Experts of a small language model.
Size: width 512, vocabulary 50257.
Experts: 128 SwiGLU neurons an expert, 2 picks a token, a sigmoid router, a shared expert of 256 neurons.
Training: a variant of SOAP for the experts, 463M tokens.
Below are experts of layer 3 (counted from 0) of a mixture-of-experts language model. Rows are named router (the router's row for the expert), gate (a neuron's input weights, with its number), up (a neuron's input weights, with its number), down (a neuron's output weights, with its number) and show model dimensions 256-383. Each number is 128 + 24 x the weight over its row's rms, rounded and kept within 0 to 255. Numbers have three digits each.
After each expert's rows: "comes after" lists some tokens at least twice as common just before its tokens as in all text; "comes before" lists some tokens at least twice as common just after its tokens as in all text. This comes from a sample of Wikipedia text that the model never trained on. Tokens count by the router's weight.

# expert 9
router:143146139105145136126145098138136131153127195136130108150115115175111121183132126147131127140166167147146164110159156118119123155182151111111122107112069075145132168188161139119088131069113130124145135135128125132154151187192137120130165106122117121139142112119127078139187135107092110122090140115115130129091119127141115153115106119074138155125091139089143141110115100147140138125120
gate0:103152159152132111101134145117137106129179136114146151127163144133087143146125146089161131108084116109157102132122158152137100120100173141128150108100092124129139156121116137126099109139133127119146141128165147154155163136129105122108133151110159133137134197108154123138106107132135138130106154151106107087138148116145165096101134121141121101186098138099137100132097112143106158117161
up0:185122137097157121140136105187147147121102101164081121108128115104145098133114077163136108114141159141096116166123129130133147146159110135144122132110182135112144092103146139136135156117080134153127120133076149109123112177113148155107087149167143125123125066125145104115127151127130134107151127131120130127126151173090081163108151095159150135148124101146152147105166109122104080123133
down0:101093130095103108122110119159142130110056145128140107155111160174148132111128080140147152158148136130156127099149121107154157150154132176099170172132084148138120154131152138121115155145082121128139131136132131115131155143128127098133141087145141096078139171146094126113116126089176134140142110120125160102111124139123128137142170154184097103116110096180159131145104143119121139090125
gate1:137117127193136153112084110106120162137100158155129140127095121088119181103157145160082128148142170122148152140133133149118078085126059161150130124111158115087134164116137108116135148173163157149113159136129102151141111121169133116138147177159160126179117156101139138113104188103123123114150129131120111116124112129125146119104113115103177166134154124162156141156130144125112142139083
up1:139121118116083122122159187102131099134114111131174121152164122139113111110137142101134104103104122143092133129136113114130149124130149148135093130118123201147129109161124120155119125074124110074156129119161134132100127133136091109118095107145098129091115139142106118066115097199160121140101140134113150126164120098150099094147171099143128082113130120106109129115161092111129129135130
down1:110103177142087130161089130127137113122106137126088123132127111129134110137125167156145134126143138105126102130133095127101169125097106116116096100120112159136109133148095087149146116116160114138106145124137190092101146095124127179161115131098150138134130156115123084126097135124134128087169148137134135122110146110133099105112153148156117094128161116113131161105103120110066144128148
comes after: " in", " the", " of", " United", " In", " New"
comes before: " of", ",", "\n", ".", ".\n\n", " and"

# expert 16
router:115124164128115121110134140141165142162107151134130134146101132116113147103129073142106136148103137148113159116101163118121085134131140120154118116125079115168119135143153125113131128143152136114119112159081133065123140107117077125134168118106121107123116106077141139170130096097153147156074142146115126125128140144143151146150142106147119125116141083148185137098153133117118178146175
gate0:099141104134146117177119118138118061126060164100157143167121142118113142135122145157151132168091127121121141075110144167123122110112151115120143132138140146158147109161131091139155116143089108128094149149139112146094108084096083108156118108150144111139140092110111143120121116126101104123145172088138122122073131122124141122156147166109144129078200146117153093161109112127107171129094
up0:153079127124095166115139132101107176152153089180085173149142128129109136152106111126104088108154160132122129154161135096116117112121076155116149140130156115100114151160165148128141133106154138113109085127161109116106180148140150115096148141122112169130151124130113090146138155127128130129135136131155101102154132112123119098107137116084154136167084142128117111114124118107118107153120
down0:129145119100125144116161125151101166101128092145121101150157162149105129138098134137124132180124116185133137145137147138124140134074140122103179108106106167095143120147163100128108117111123127096129115130125139112111120102150152111117153123148161112159113097123146168075167157083118183140135132109118108160124080132116210136108095130172176186126135138120140111151176174115163173117145
gate1:172102121114156132063099160182133120133136117103110146137185141119091127108095083140122148080124144100137124070098131156133163136120142112137118128136109092060169099118146153126165134153091118126135109124134139073140174159119170133113144076104090111145127135117103098113137163157178113104133155135108168121095116144123088127146138137119143152111150104116146131133104146122120150100117
up1:144118118143117148124098091163081116165129116123095142162149125141143157111125114127151128135142148134123142087084098128122139147122108107138094148108096158088129125128152170158168139183086177114103119121102149085106176136130115129113143095126077149099106155140136130180161161140117088172126118141123144105117122158152132099153132127190169136136147115127099107122101134162093132095141
down1:133162161099117085113172098118135120138146153136122157123140175148131148131129130157137113123107144149138134156116147128108142106139123185162143140099111114128154164111106168121159155106183122096130140135159128070136127186166111153126139090174093132113169105136135102156113158129152131130097128148173136152115123122138141146127062112134155144121142134116158142097124114155160141117134
comes after: "\n", " |\n", "|", ")\n", ".\n\n", ".\n"
comes before: " ", " \"", "==", " •", " Total", " -"

# expert 35
router:148142147175157136144143130130136119099136155138115176130103173151109121140107158103128110122148168115100163103105152127144131203132095119091084116161094150114143140177085136103134099124119126136139134113106096117137142096137091142179169128090068089126082110102114092156094136094136092138133136100126077127127118130193100144124145153123137122153089134103157140127090109150145160176136
gate0:109109085138145142212126124151147181134139186149129124150112162111122084108115122139160130116133079105108126151186152138140121103146130152128134109128124096144149133118113125131089110136148153165137106154139135142161105126104103150142156101127091163046106128112167135143107091120151071157093103099141130144139160141151151119147163109135085093116087140172139119126107109123139185154143
up0:134158120163137173079137065124133106140137119136165091128139143134135141166124092111121112150152125190114146135103095142117156122139126117103110146097093146075085107114125115094147102132119122122126126140148100124107101136118162160107103149136156178151133096106122101127147133139084137146134150107135122133130156068119131122100106124122159137124153156108077135121121154125128119125093
down0:119095164100158107098080117147105119169122156112145112142161159129138143100164113110137108107111139080091120139171079103076150175128095126110145112114137163112107116157128113164163164176166118126081126154149103155167127084133187116092137151144096136138125119127089119128147153145113131090114121109122078162109149108072129139108113142130115100181134113055127115149119154144140091115104
gate1:136174117133149156150141096095111143083133132134147123125085137137161113162125149117098121156093166153115125116141110149172142121126137110152115146142099089136134119116105121106149159129112129130122144109137149095046161158108121079184122105094129125143121169120093061168160111132139121179120118128124082113158124106150125129115155140123108100132102127139150147140144133101121134139111
up1:103120122112132143130110136137081146143159125129164136191150115174120161087113129111110135111117080081110094137130146134095120159156172097143126147112104112137110131115139105143096111102117105157136149120134129160151130127119137147088145186078118165145110124149129164106130160178092162174100134120118137115148120139115154142128148079160143130077120143147124124097149118154167110098140
down1:098128143127137137148048119121136109121183090155129118109146120158131080147104116085147101132130124125125152139160104126114136146101135181123100122125170121133141121157056125073168108120094149167165093142150125102140109144130164141143140155184145145138131164109094138169094123135044141109150157068131157123163108104111093161129121148176140177111119139077116099136156115092108145126111
comes after: " the", "==", " and", " of", "-", " The"
comes before: " and", ",", " of", "==\n", ":", " in"

# expert 3
router:113127117115099159190130101112135143118125109145153109100152160175139096154100109100143103151153113146157162139166144088136136145135126124094161142132083128118140124195159113132126156121128121160119124109120144106133141118110157147147126162128148135171124132089116135119107129126129158156121097127094129134117093135149159104128097157127157124151101153163135108181086125156124126135108
gate1:119149143123115105185145117158139118122172138153095111126134183182115101141127107126151139141151137139120137127101080150111126128131133137166084164142160116123160091124114120163104146125120159152121125134086084111092091088090159089142141105105124131123143110106116138134143144121120089084130128117153162093162132143095054118146121112141134160154108163123118156101129144112128162138110
up1:140138107098121104160118129155134160161167046144145147160146148120146136168134116121115118106161163126126111191073077113170116136100086149162062128149143133128157165125113108168087143127105141155116082090115107127112164130154124133151112132084143160146113104092078118147144131153097141136102169098088130121105133114124126117096128110140116111118163140111153139143108129139070096131128
down1:166143151121101111147111118109141104150125171103150109173128160181141157131116120099156129166075102103091166178119126113081124104123165131112149159147155140147162140106190133153137154114140122137168148154133160118128161136162165149136096146121138110141144116112146132130124150133138165107130120148106095115133128131131142102162115147148116154127159156079122144112120133117115081100112
gate2:132149149133128139109132113169130132125142161085142159093159148090089112092139091148102131103123129166147213143134109171089099113126135158129177154156131168134136129112131092106130118096137137155099158105112186097103131166131114091083093119138175139158134134134116124159096130158174110110133174134099114111095130088109118143102127149079158140176164106136125141104169172123159145138095
up2:154121120136079111147094135159095121107080121089139127175152072104133173120089133087138128114100139132123138111142115111139110132130125128115059092162110139119147108108124100104125162138176176156130122122164180108113151189141140162116124102132124130148118135120133089070156144136138119139108151098119092139145091151143132139083145087093138143151071161133134111053177114110142116136102
down2:113120096125127151113128130119156116121100080134120116163142107124144120157122121131162097157129161123117176120149155152122125137127131111141118149185174152106122114133097152101093098116158143157144150126111138138109099087132098153122124130090142132166117144122112154106141117112126134170115125114125118159106132110120174119136167158163103136102130155107079109151158138132093154104131
comes after: " the", " a", " his", "'s", " this", " first"
comes before: " of", ",", " in", ".", " to", " for"

# expert 31
router:171105096121132151129131130160183112113135120132127143158110146147098146120112100148130080133142160089121114091130158086124094122120096103120079162149052126107168105179153137140088141115141179122138146162090134099126142138149101120120153122161131149122136099099136090111121100116129114124144119101124110091128111139153155141177121151124153128110105141104165141153109119096109132122103
gate0:113114072132111142122171154151148135128111104130149101123156124135166117166122121149129130135121118174117111118092145071145154091080136154110112162139115137139133147109131132134112137139137123145100129125141108117133167113100116161119133128117148147131160103112104140138114129154119137091110106151123121136134185117132143162123162159127155152159172167137132148152117126151119117117112
up0:128115087156082084094129140083118114156098141076131111106097155120155111129129132131124118158157124102121089139124161082162146130131154133109140137123161157149154166102109134148163153144100104097159148164143095145114097113119092153140135140141125168164140111109107110122148130146110112051118123125131131152117124134144152145124129133144137120135109138156110181161092139161132150099139
down0:146083097125136151138144134089142070136100110120144140171163128124126133148117185133134140118120111131108142114108153139115143104110142162120104101131079143139111160119107182127138137107134104091141145132082124123147115184125106138127101133142114127127117121130146158127108156124105148115120102131153117109118164131125125100173095110102078113102129125153133136116129140138127133121132
gate1:100109107135136128115105159110103141130097079139116124149097155137146130115171150152142113105148127080117085117137168113121132124140129131097080083139141145124142136141105105146151149089111090143147148149140083165119118122160148110138100169095154119060142122117112147123111155127109152140106119140099110073127114146131133137171199112094126127157182173149122179115114139110132152095154
up1:123107116138161145116103174111156139105113068151126131089093152152126142146140171202126140114121138109135078109149123109142125131146134129121089127129128151160130168111106145175124143109160074149118146165111079158120125152170147123143118148095155134114127107150128162126087163139142125101109097134126116127126135148124125131145127092078141116117189176140112164147123102150122144106102
down1:100140139129131147099124150165164132145156140096115120098144115173126066175132126094129146111151117163134105134085130169121079126120142119095106117140108091107108136129132133122115149149105131123093107161114127105066167118135082114159122171139106103140116119179180127174087136125103141161104150151115092130093154109159097118138092143138151126069112156115142165179155165121155123130144
comes after: " to", " and", " not", " can", " due", " he"
comes before: " the", " a", " be", " his", " an", " him"

# expert 33
router:166088101169113101145156103154123148112104117149140130140127156168119117128152158131158100114176150095108141110176179148161110135176132094066110108175117148104162139151143120094096119112121163178152152143124131100130156120174122123160124137145102147126119110135146088129140100139091119159083146086082101110095138134170149086120139109155133142169077141101143128168140087128115128179093
gate1:138137122148123092143133141090146149136129112110073129116115113131137151067142133120131151162122160107163156119102164106129117127140138075147144124121136114120120176153119123124109152148167080119164126106098152105100104168107119154168146136075144075131081105139157120109110164128098113167170147137121127142131127117164131157128151145071128120137146137164110091127109171147102116161140
up1:104083121139148140156122121094101117148134153154097095142136125108131138120138120090113160142110110134166136116149118113113146092105094162107113127176134126085101145150120113110122159190134144098133120172098164121165129114165074089148107153119103159167113137124123138095109136137151102157146125114159116093123137154155138166119099086144135145109111147158139138145115144147146124113124
down1:121091159134144112150186096147137157114152119099130128152073156120139119083133113102125132158129125078103082125095163146150070105082106117096187117125119109107124099102111103089142173163132116129135171087109148166128148108076123144142112094158143092103099154127116111131163105105117101142132120080107155163119118157100135146120138158158124111149125104138157156142127093107115103118106
gate2:133110111170097113142117095090116096148170139128121142168111124099140091140136110150150143133143078124134095146137144129121093133131129088136145136152173172163101118127196165139140109159132188135171118128117162119147125097134124132147131142124128162134139135123157115127125133167105120116110107150108091128140087163151202098154162120171161107094121149176119140127094108109102121109119
up2:150149114174097137084153112108144125129129144177132136122131119095139107150136101164171117121146129131119115135132123095118129130101126073147157161129189151164119124128149147143136092172137187095155134091103151159133146154120103141123111168112148189102136101126150129148130130132090156113107127182120134119114111162154165106165137154131124145096137163149130127118102112124104133096107
down2:150146110096098157151120141131111108173113107113135091092113118082155126130128116163127142141096139130092100119098173177111116136108102156143093160123104181172135101108099106135158118121139116145102171114128060122113176111165174126108111112091139109142144166181092128104085149103122132092148090099138132133107118073116124094137127097116102134130142123108126121093138164138132071161138
comes after: " |", ",", " (", "2", "1", "20"
comes before: " |", "19", "20", "0", "1", "3"

# expert 0
router:108141119113125130133134121120140097151144103149117119095101154163094087178103123132123117131135109115093116094117143096150110132165123168126113159187119121143130154151088112141116122111195122104109140147096160130136137142167092126120115135124083114165096137134113137084151130075132132179167096133056130135122180134131126120158106147108121124141125099117190124127068113140139177140108
gate1:124117088133117150157125177061094082168133132150135141108137125121090147114142136156096149108136090130120122159181134116142106132124138162102123092122126096188131105124127166141120041128097156134116140064132108159130150095138116162125109121121092107074090080116134130122119134094141117103128109152133125129110095132137191104167095123116132098098149137109077120129131097100106172170129
up1:121135144130178169144114109129149123116114142141134090149132093099157114110140177132109104113140109122117124104116087135109093109130107101126173113153136140171128122113143111100124136133114137149174170083109115093126105177100121144124159118107120173159151131132094138121064125109150133165122134114108113112169123186159109162111170124156091167119133164132178137116117150104146140103106
down1:099137130129125173146124110130131145119091101105089086141101116146110104178114152113191115127158138078118150166087119113150131131138145090108128119134126152135125085109127124198128130149122132144174087101119118140106126104118111118116164106178119096101118136105120145115108134176130163079164143118109136106143116134096096103137163124190147178136108112145106110094121139140146129161155
gate2:102168131094110129108127119115120160142134111157123162117103163111124141133126140113096130073108184116191138111099114140131058119124115109166138116117116091111126083160106107118098144111114092113153151128131112139111086126142138140144132117118112085157150136133117135153126129090118118133132121162138128101128137106146120140154160099155187147128128144149164127106076144124130165124057
up2:107131135096103123132153113141077107149145162123109128146158147101138126128110113182149142130097157099118155159087153109133118121154100126141106113133131109125117123115122135128119103113121166109139124135109121119137104111123122120138126140131139093155126140188098135151127121115115093168138113171124094123141121124159122152130143071143191171112152180148212107148099129084164120130089
down2:135069157147139082144113133130131118108128137094110118098151120105117107167137114133148153137130123120127099097138098135126132101133156124161134076106133096127129120138143132141118135164135117125150162168128146103075102125169132153125091090100130130154100127101125147080132102115092149115127140141085173138118137126107115148148114071137124137101138140121128160136147126127142147155125
comes after: " |", " ", "|", ";", ":", " in"
comes before: "20", "19", "1", "18", "0", "2"

# expert 14
router:154134142158145135104174102111182113102140135150153164116134170109123112181108130099128121121186127106161174103142182150139137134127121158112094111122126137104113159107133167104110114154133135137091150149089155122129119097127144096149129147162122119120095149128127106091104150137152099128152163133108080149126117150118135154133092081134112100172136176098117098094144116137125125161174
gate1:138077121154091130155148121129172093131148112074127129096150154102171140134142135110117129133163121083102101097122122106091148135120132138145101098100146151087088170129143174122082118154165097127161140146095148113079117195058156117135164132119129153153095110164105130172131137162106105140139141118115154177147151136136117138091134101128162162125116139119114157092141145119148148106145
up1:131086126149097120161141141136147100143140131140136159111149150132151121139164147140127141138157107074079105137131078133106131128115146152127113097082115148078099153109153158110108119157164090110159151156082126154079141173087115107141154177129094099129103124142091101160164141169078114146108135125091153179161128131142111135080156099113140133133148124132142156096117162133140170112179
down1:131098140123105101132116159114108113127096098139120100144099152131135132135132107173134144105120129150166123149144143112155141097158114097117135179159113108138100126072158106128081108105110145135092148174146134128137123106159136140168141080146100118142062128130072139127103151113120138148165149124164142120115099123098126110106116084109128117112116165126106135102111094126154109147144
gate2:142160121093125140091123115134117138146144129108120099090161152101098125124145131119127094141107111089147133093104115155126167151129139115134146157105136144156114100130128131129153115087134144070157144141113156144092121163131138100133132120128093095126129115110122158121148120086105111118128103163126168154127070130147121109095134135094124079176127105125126148133144153105111108102122
up2:118110109154149143172155144105110091109116146120141132121091123125092095095160108140086127120124112160075132111119094113135170130152083126100148125127137154095171155129141139114107095150080134140107093085163138131194126130123128128085132130134134174144121149142145132110093111128137123106113129103134121123145157081107126175134098176179132163069151156115132102096168125135111128184098
down2:147107090098165174136130094143100089125149120115167134123161139109107125150125118150122130138182128179153121084151120137105127123144142106082081099173120154140144092128116110115127142154187111134140132111092131150119118132147133108108113102103121128127107176111126160186093113152099097155099074117117134146154178172102132138094121124104138116119089135116127132130154126152084155101094
comes after: " ", "–", " (", ".", "10", "00"
comes before: " |", ".", "–", ",", ";", " |\n"

# expert 24
router:104123116181130088118097161093122135045096157159154150133167138117114128141164109116133158153144089157108134140104146110147114134164181144126125155141113110128133101146088129108115141108100086106134097111117120133063140134115132103150116142095147142141056160122129140144134095120132078153112132177116086107168130153118148090096109110121133103187095098096174133149076101127126156123161
gate1:156126118139131156147079168108096104132102144119069174160101141131160113127157132115103124145098163136148123169113144145096104103114176161141179141115134127123145131102141143124142164087148099094122083127099127118111140154151124117112076103136137149127114130070107162129096158139147149104117148129101087102127102119154144076140120131081092081118117096117138092123136124076153151103099
up1:124125127155122145128127140108075105096104140165078125126101154119178084113129150129090138125144117146100127149099148111144121105116139092131165164108123145087131114132137145124120153116176167108147146105107104162109131138138122143132097123124138099102149145069131124116104125141128154100138096149077137118100097183146142137143159147093069149087112074120091113164101121107157140103093
down1:113141142120169070147103079143080130125177154123112128087095078130102149092126111096114139086132126122120158133115130117114119077140157121111120152151156104134131119132128128128119138144095143119073149134126099164093143140123102120108113156101132126138149099130129138134118113175087128155115135131106076151135148149110093136091130132145100132137141131132126158133139135090119117121162
gate2:130111138102105127106139101085161141102131152145152135143132115090103168130123130105126124133120108101121108164149159124120158125161150124117111131135119151132170154095111101157175168179143099123120122145110095121088120140128160134158052114140089112151108115169114137141142134154135160183174105119133151121101109170132151157127093145111117121117083100132120125134108173126104159127122
up2:133167133129125089106115134152137175125115120108128133111122147187164046135102160117099111152152136116164100123108122154131118115139129084126116127125143123162123134134131205123082117098111136136151148101159174131165116124143133111108188128145146147140153113141148136156086147129125107142084083094124124151161109145135109079126120119157134111134153084154113144118113113105134147116142
down2:118099104095140146096135155118134110121114156172130153150110164123121134132112149161140160107090171136152119111105115131133099092160096132094096113136144140089089146129132187122105138132144092124190157074115152135135175115102071150133136092143151136139119139143093118117130131098088114108069121106118127133103135136142114125130143120143195143140104111118140131151123169099137087125147
comes after: ".", ",", ".\n\n", " that", " known", "==\n"
comes before: " the", " he", " a", " it", " they", " was"

# expert 21
router:139095101115091158143137129143155120124148128143073140091134145134134149095104128155134156131123108144137120118125123153142092129142140169103155146141104142151188108169125135108132084114122154139134123141098134131145130100097128129155113115105122109105152158124153119152115084087148089121129160122102119098110129194167122096130130120197112139119118151086124085139104096112143130100105
gate0:137118128169110165168106133138165144125142156139148118149117118101116164119172120138121089166130122096146127153045125074101110142107159128124152157136130107127097162126097120136133128113186120151083153167077137128143137117151161154114116118094167139084104173126149129148136128103118106116111122129089159157086104170156050129171116133130116114138127133138108129113159148102120145073123
up0:155152065160102121153160116115135141074134174147134150112156117076134090124155115188105130116154191177180139148111136087107104123118135144161117141135133150112118130124107140127122108130154135118135140178140184115116152151105092154112148109090168128104131161112128109078153098156102093106143130124116156138112122121119122118131104155157100121133130106115126137134161141128148112121128
down0:101154091120116103127120138112107140094128073126121143135096085101140151140070142107112090111146110120140117126113128153115090139145138119151142088159127154149141188092138093150099101146129097140146096131148138144103111164143133141114139127132120123088133158116144125093184126127108135127161136142111086129171138135126144131123183129137125155157152132117071149117149169065166128163162
gate1:112132133128119116138169129140127150115103125128123154109115132125088181122099157156162110102160111173166161133156105105146114088142099143104157161130112068143151054150123156098131108110113113112098093135109111110103115106127165154168162123127167096144095102140158152170120108079139127160044120126151124127133117141178081121119044111116122178146090133139112122145120104114159129116106
up1:118099111138154118113086133137145116143127124116146122144102151125157068104148126066106124111123123111107107118138159120131152142122153094168131084125150182100104166147115087140121166147128124143095158105118150151154115169134104085090122111124083183132146147125099136061123121164101123112150133136104167083158123138073148145108185171177113119129162136120127119110116126136133165159134
down1:136142126122123122138121110145126128114131103129137132118113187184137088113132138174124131109088154096152133142133124125105156136120125116117138156057099102151159149117147132133134098136126151132102114153127144119130180115092152135150135129114117127145149126078203126124121118144142139107130152106115120084115110183096138143165096153117138141172140058092148146154167133155108124114150
comes after: " was", " is", " were", " to", " be", " and"
comes before: " to", " by", " in", " the", " as", " on"

# expert 1
router:135129136168133136153163105151154130116075153133127141175154146195116131138141160131175079132157146108145160107183159120143118154174153099076101128158085114116157151163111117097110121103155159170135159105111098125110135127166139129156148135112085129098136091123136095119150089138093119157100153142101077131126130149148153126120126163144149126157100169116161098156156087134106117158142
gate1:097134143168134143133125080142131107146100155108148147107127151102082112124123129127102140113084107128139144118122122104128113139102128132086180138108116111088114123123129181157177064086120102132112147144137149110094141137127128115079121101114144146152143169126113070122169086145120116130125117157100118090134104070116116136093098100153153098114169138119199135133113140100115164186134
up1:120149201115120143096161132130140126147139095147106128066159110129088130143124137137138131148097173179125106160116137141150121111137132092139123107170140103117108137149144117115125155158136109152138105109171094137179137106118124129158114151134124097165148118115119143115137142128172128129126135097082104152135123195146133134085117096125132146163099117104101172168122162189131084131116
down1:143131098150166136143117115136103146084175140134114120116147131136093095094151098157168133111107180166143102165121171118134149134128105088140095125125115142137133130092176130145135137150131114111099134135105109143137159112123130146114128163104113155155126165167123133161112135117133166141133136104103158152173145175127122167122135125137112131136099128110118161101146085146128136134129
gate2:127063114128139141132098158101132141141186106126121075116126120115159109195115152119092153112119152192137116153143176126146131124116127172138144096123117144115105115140127177168129128131092107145115161094145133136134120155149132147137131143090121146115111106128133091115172161103109101193143141129150084113131122190157094137136136110128108145117131129134100134143148123074117117113118
up2:136128153130122172161131098131156165102123141152065150124135125145136141110169117149104132121112111134147099144116098133137116142122146113089093088132140134153109109119123120107157119159134120162103128138125144084171147157158141158112087133138131140109139117091130150162127111165155130109131140097099154125109135102110079127104132160108146151169117115111123162146119095112127117143146
down2:148117121169156118168128132137132151147144155119086145152128138099151100138123121154115114097132146109146139142134116090160111151154114122090121119149084118145116131108159130135108110130139116103164161153131134139143154118117159158142138141104154156131163145098106136134140158110135131111160116142095174109139141118136150117111146143115113098132110145152106128139095160179148116173103
comes after: " |", " the", " on", "00", "%", " sq"
comes before: "|", "-", " States", " York", " Kingdom", "The"

# expert 36
router:147139122173126116144169117148156101109148141124155149122158147105121125174138110145115129186136203078143095130095122140143134151154131159121114103135078103132125127126142131116154143116156138125149107135082123139135130121125128135184174127108163132117103137137104150131143093100121109144118130094087130111136131183135125143139134093101114110166107117168153151106101123081124098130116
gate0:139094100131126132124133111136072089100103126188132095132133138132109126126103085183089096109110125153127084128126140131145103112146163150084135143147127099128151105122158133175147154153171085082130160137131145172133113080115136128122108132116099199152126117105152158153145128122172150105155114102107127141163140109101110122157111169111170145139119114128131121127142124131115094140097
up0:175164132138135124134136126144102099177152120141107128067095119130111140130104135172157102104119126098120126113186106139128111149120104117155102105135122147103064139138128138124146123101113155139169115122106162185131108124102138085169133116184145137150101090113120160138133119144156085145126082133184120118130124100102113145186120156107124111138135150150164109154131098115136112116144
down0:169112106145143142123186138124088114118111124115134135115090130109126190095087101140116102107106142132120111139118150141121103124131143094093125107137126121111112105091188056119107082154116111142158107106144122135077136138146108122143111160085163129133169112138134110129120125114163099092116149101158072076076112158168104126129114110150089123109137127108123119098117091119107097146120
gate1:109107082129132152101133091073135161108125129153083120091106160111144170122126136141138110133122130139142139155109130112093130136081126090131136147116133099142144133062134113092119112118124104152143110139145143135098096107129106143095102085121135132133133121141134124136118118100085173107099110108126145184113098100149127202142102107152089150138150108166108131155160159151121105204158
up1:101087111123105129107098107085095128088127110135093124118154101096111159122167117086076111100128116149137107145129134120114106157118129141092135170089153114138112164104117134109104137111135152130158129143152116121119099139099162164155121110135177102153117123101108138129149138107100104138109123087098134140125116135138088147126094107147123125125145119153117122138138207088130135111136
down1:117147130125114107112141114141127110174156115168137130147114166142162175150141129125095151146106113088077130122066128148114155151126096119176106165140106162136152138074134145095174133087130130101094159103119142132129116104119152165123124123142120131131096141120142132127105163102145133172113136091156176108143121126126144142129141092077118127119134134139134143112137108127148124097110
comes after: "0", ")", "1", "3", "2", "4"
comes before: " ", " —", " \"", " +", " −", " ."

# expert 27
router:142095080139155137140126148110134124140080117127124131134119141135120147172084130112142143115118146143115110178156145097151142147138157136105057121162097092122118128150155124135166148163152115134115166086103130101149191090161094154154140122138097130133090169138126109126143143139148127150108167144104096110142106134178150116106121137112105102156084123103143161161152105147122136113124
gate1:121079113144094142125108145117127122100115147111097122121100118133117143176106110133127150138143162111145170175180119108126158124103152115126101124145112158142120104107119104113132137123155152137099128136151114111144108163150088143175082129102151125117106136161092097090164148107141114143120162160094100145142155140170174113095153136166124111151148116121092104091123113157136151171143
up1:120136142128159126094137112129121113191123132179098131120140152114164110108143145121147144188114098123124104095109130103150099133195148106161130110096134125136158154131114153122146139140131137130132158138105121119109115150119158148081118192126126127093148102113145168187132073106153123124159136125149149137156094116124133132098144167102171129142160150143173144131108147128142116115122
down1:156166146131110122109126065112107101160141126108130099119152116094110124167110104142098132129112143137129160096117158128116108176107186142128139120115135112136136121136127106090115131150145142113143111122145100127083115154137154136173111128120162186100111161088105107136132149156113137133176130120082154113142155112118079109172145125106150151073128071148087098114163138101129120142121
gate2:104116126136159153149144135149126120131109091139171106155163141083078128145135132124172149109162095101172127119096152124149133149133118130155096123106087096137158132116098099134102199148146137136135123081166107162115100153117137077151103146082145187083148135137151148156118134112110192131155137146153154130112147158156159161122134090112107123147160103154122134151110149156137132128073
up2:113118115158126125127102123136115134096151138102123105141151173147147112102139112147113090123090122126109129102077129120168134142107109150101124115155137145143140084138144107147093160086136086134113131163161138116089079113136154155123114115122105132120128090147119121092140096150145144115160130130126140182165097072144096128130167109129172199149104134123114137136125167120163137132101
down2:139175116095185103110139118143157101110133133137113118149140131154083117127108155115128134145123107119154110133152168111113098141102116127152128114101125088135102141134177074093116114109143184195132114122113132146155102177176136121087100078165087123153104113124075073155152131106126134094109109133142146143151080140056138143112092143099110150109125128120137109125160172120145143123179
comes after: "-", " |", " the", " a", " The", "=="
comes before: ":", " of", "\n", " was", " by", " |\n"

# expert 12
router:102133128142149126096101099129118159129108171135120165139151169116109124125171143124159138125122124157174146138164172110123164121182130132086129129168118090089130126109159139123105135127107144091102149155111091096094097165141115115113120138099111131127113141136101121140127140104092154135120152106088093151123174112131136123169089147142156091137124101144161126094096112133158144103113
gate1:127117102123143125110109123106111137138125149106150149169141095142158091118126143113100121112158108102126114101184139098126101136063137118143142125136136131111138121118129139115184090118123141130153096100128112090129090136092093110146134134135099117137092144168147156171164126111127120145130128114124094110157112167130150097155196136119125161189154144097126138110117132128136179123139
up1:116143113114154124117101130099121117135129132116145176149148122142106093138087140120121112141116149157158142099149135132164059134094110140073184140129116104114128145126141169112128137135137128145144118143146099146149056162085131111110063147094116101093093130122168104144124139135097127176126139072110066127147112151166119107154174123149140150120112152107121107139121124126122178128154
down1:125103119155090101135137149153080146179132129136129144119104137111156112130129137106142149096105108138156156121119090129122094108141134125110133128121091108097118124113131107159127125161160126101121134115150122111160169112094119135135100133120143186151113119153116173144107148117159105080142112129139082177071114097111111111126157131167094124144146123118151129100155154148112106108105
gate2:116112095141100121138096155129112136121117125132148110138126119130142112126164141088115145095119136116120094119105106128109105155151130123108146125142106149123173129105144148187123142156137127131200121137151136142149113126150088126127126102124099132124125127128169176096152147131116147132138075097128091112130161083083127093193135117124107121127144120099138112174114116119099126112099
up2:143141143111186130100132073096108140150146147087135193085141126171092113150131134157116113152112116159126174151148156136113170097135108146128112094138134103127069160101096125116146140113121117167096151110112136121128158124084146145124123125101125092120144111120116132167103129086134086088142156123123148092148057164154137161103120160125131135126120125079111116111142157114148098148142
down2:101131152111120077101101124178134137114110065137133119157101155122156117130138104125144132132129088127150140116091139114145111101037119140102103146135169138128110121089141123136158137158184071129136090100164132095158164143151186140095133131118097152114120145154142140134159130071132159170143131133129138098108140100124112093088098130104122159178114117065125124158134102173130133073107
comes after: " ", "20", "19", "–", "18", "."
comes before: " |", "–", ",", ".", "0", "%"